From a checkpoint of a small mixture-of-experts model trained on Wikipedia: 2 picks a token.
Below are experts of layer 5 (counted from 0) of a mixture-of-experts language model. Rows are named router (the router's row for the expert), up (a neuron's input weights, with its number), down (a neuron's output weights, with its number) and show model dimensions 0-127. Each number is 128 + 24 x the weight over its row's rms, rounded and kept within 0 to 255. Numbers have three digits each.
After each expert's rows: "comes before" lists some tokens at least twice as common just after its tokens as in all text; "comes after" lists some tokens at least twice as common just before its tokens as in all text. This comes from a sample of Wikipedia text that the model never trained on. Tokens count by the router's weight.

# expert 20
router:103125142106151119140145108108156154118124105103150110160090137126130151125148141104143091175131117155122111113151145106155115100130079122160128164140150147096082114114141112131142101102145144176133109114144115172134081154117095155161074096085142130141159156129157083136128133137121073117149134104139181139118151096120131099129135144079076131133149127123148094123138155166128127152149
up0:091136110145146172141125168158120112115093094164125112156128140144097137146079143146143114117105083114138135170102141151119113128116153111062124137164119100148120137152148125169103133137121101101132150089100119090146129178173131117107137113156136115121125113091136138132137165126140190084175124113166112125089153113152137098126138159118152130109098115098122128145103126127118159151088
down0:097078119143138148153163128097143130103127161121080167134146107117141130136118151108139149133142109118185125153110116080090108151116093140147136123133123099136125156088141095136137134136123141152115138123136137145111131128110140101098145071134104104141170113086181114085173166168142164091116126143133148149110143101137126095128129174136135142107095091186088128128113145118166128118139
comes before: " | ", "0", ".", " |", ",", "–"
comes after: " | ", ".", "0", ",", ") | ", "; "

# expert 29
router:149130159129119149096100108120110084143138135124150161168172103152143114136132140127088097159137092136146143073155138114134160118165104119158118109073116132112124127106159085153165122133141105147130143074197142157094110123119134127134140091093143107080149104120114138121140133149092100106127133108116134126160147165123132127113171115111087086160161109138128115151135121116126153160102
up0:118124133122109186112085164170126136181130164169113110105152123125106088142131138125140119141119086126096152159141110149149138152065115131109127139083125138119088138114095139147093164140112154155139149166135139129160155141148139131121148110133161134143136127146125157145127128151106134126076130123093143090096140121093095118133125093090116100110153170131109094099132130110107186144091
down0:115131097135143090137160118084134138094134124120145116135129146144152152104125140100107124119101129137132161152103139125104120156190154138113145117128119143118142177113161142096172088143124137081143145118119150109101125178128105135092128126127086075062124137103121114153175141131098103084159116137125104139111132110146137162101161145161103165174090116129176137145093115147134127135123
comes before: "–", " | ", ".", ")", " |", "\n"
comes after: "2", "1", "8", "9", "93", "7"

# expert 22
router:129129139113116126150138109127099090135127106128120106117141102148134093154139174091161138166121115122144097106115114126150166144113109114140097118132152082103095144097086113104159160127185143122107136106106131106162119154137106145132130086166137115111158148114081120099158096125110111140117125129089175176134115165107140144104115115099155151140094113182154066132119161158139147139139
up10:143171092171098115154130114107137150145146124130122126157146128134136114154145158135131084102058116112129144140149105122155105110117169140103152141145104111116069077136139144169138106118112088104132127140116127143120133186140150080085117168113132133122102103123136128123120086122159194139156155121116120160163142151132115123102148134132107169084108122094144106110142135106129161117107
down10:122121149142126116128117122129133156088132126166138067132160129126131086123139139115126109107158170108142104103113156178118150165155104125086097134121143144148137100111163139127145089116126146099128135101156086130106157122133114139101099093154097088115154122152143161094105130127083112159161148156135129114161118116123099141136130197087134184138105118121150085156119148169128099143126
comes before: "1", "2", "3", "0", "4", "6"
comes after: "\n", "3", "6", "1", "4", "5"

# expert 25
router:089143136132111127138153111122179061139136083122077132125134127175161157141139164130103070164170086154095156089150119106137134154093118115143107142145123147116132107144136127130136147148154130132086107137132165106160151136133122152170143155103156131135138162078152154128133102135115103121119134147160107117148147162078111123107078114140110103099147112123110126097143136119112139158136
up3:164130103152131136131134122148128101157125152115113090141126126136137133109135129112141068149089106139131085083121088120163112169115131123169102135165105117124141152135148139145166126125135153099122155135129198166149118101129071184088109119113106148145126122120132158126130090124121130103090131147105121137149182118157115076132140123084176142114117149118131134161095127141109111099153
down3:088057109099154148106155164110143142148133134145119112148132130110128112113168151139100119143116091165107150150086128145117122095138124144143138156139116143116126131107138133134124153142112142099148153128154068151137147050122143105123144173092160124119120101125158130165114160164135104132149144145105123155137113126152139091160110084145116081124103066138125122105141105159116117166143
comes before: "\n\n", "\n", "The", "==", "===", " The"
comes after: ".", "\n\n", "==", ")", " |", " =="

# expert 28
router:140104159100150135096120174143111111123091130160115149138103125126132150105153134108171103142174112152139101135145109092122174147128102135148142133126093162111184083118123142114107126120101141144127156099148173096142103126120069137166097130101146095128151152122110115130130121146147100079114171119160157122123145135083133180080108127150098100128123123148107170168129139125122143115112
up10:122121151165117106064150136130139160131151143145124132150089110189136156151144125090161132148124139094112145131156116152138095134111180142089151094096141117100097095126186151124137110154112121103153157099135128195096136136130125163155123095097114089134161130140154089152128153108142139104116109121109096095098148141103114122132124134090161140111147116122120097130170118120121099132111
down10:088112068140150152118110148105147139069146119133095076093107133116109143150097183154136109126122133171161134113159155119104121123135099128117111108149164119088112164121152118123135138117129159146109145079128183130139113094128129174112099128124122164172115138169130115131150157154117138100105143123155115104139148120143078129139134120167127156126156111107145099151108172098097112121121
comes before: "\n", "| ", "|", " |", "|  |", "\n\n"
comes after: " |", "\n", " |  |", "|", "\n\n", "| "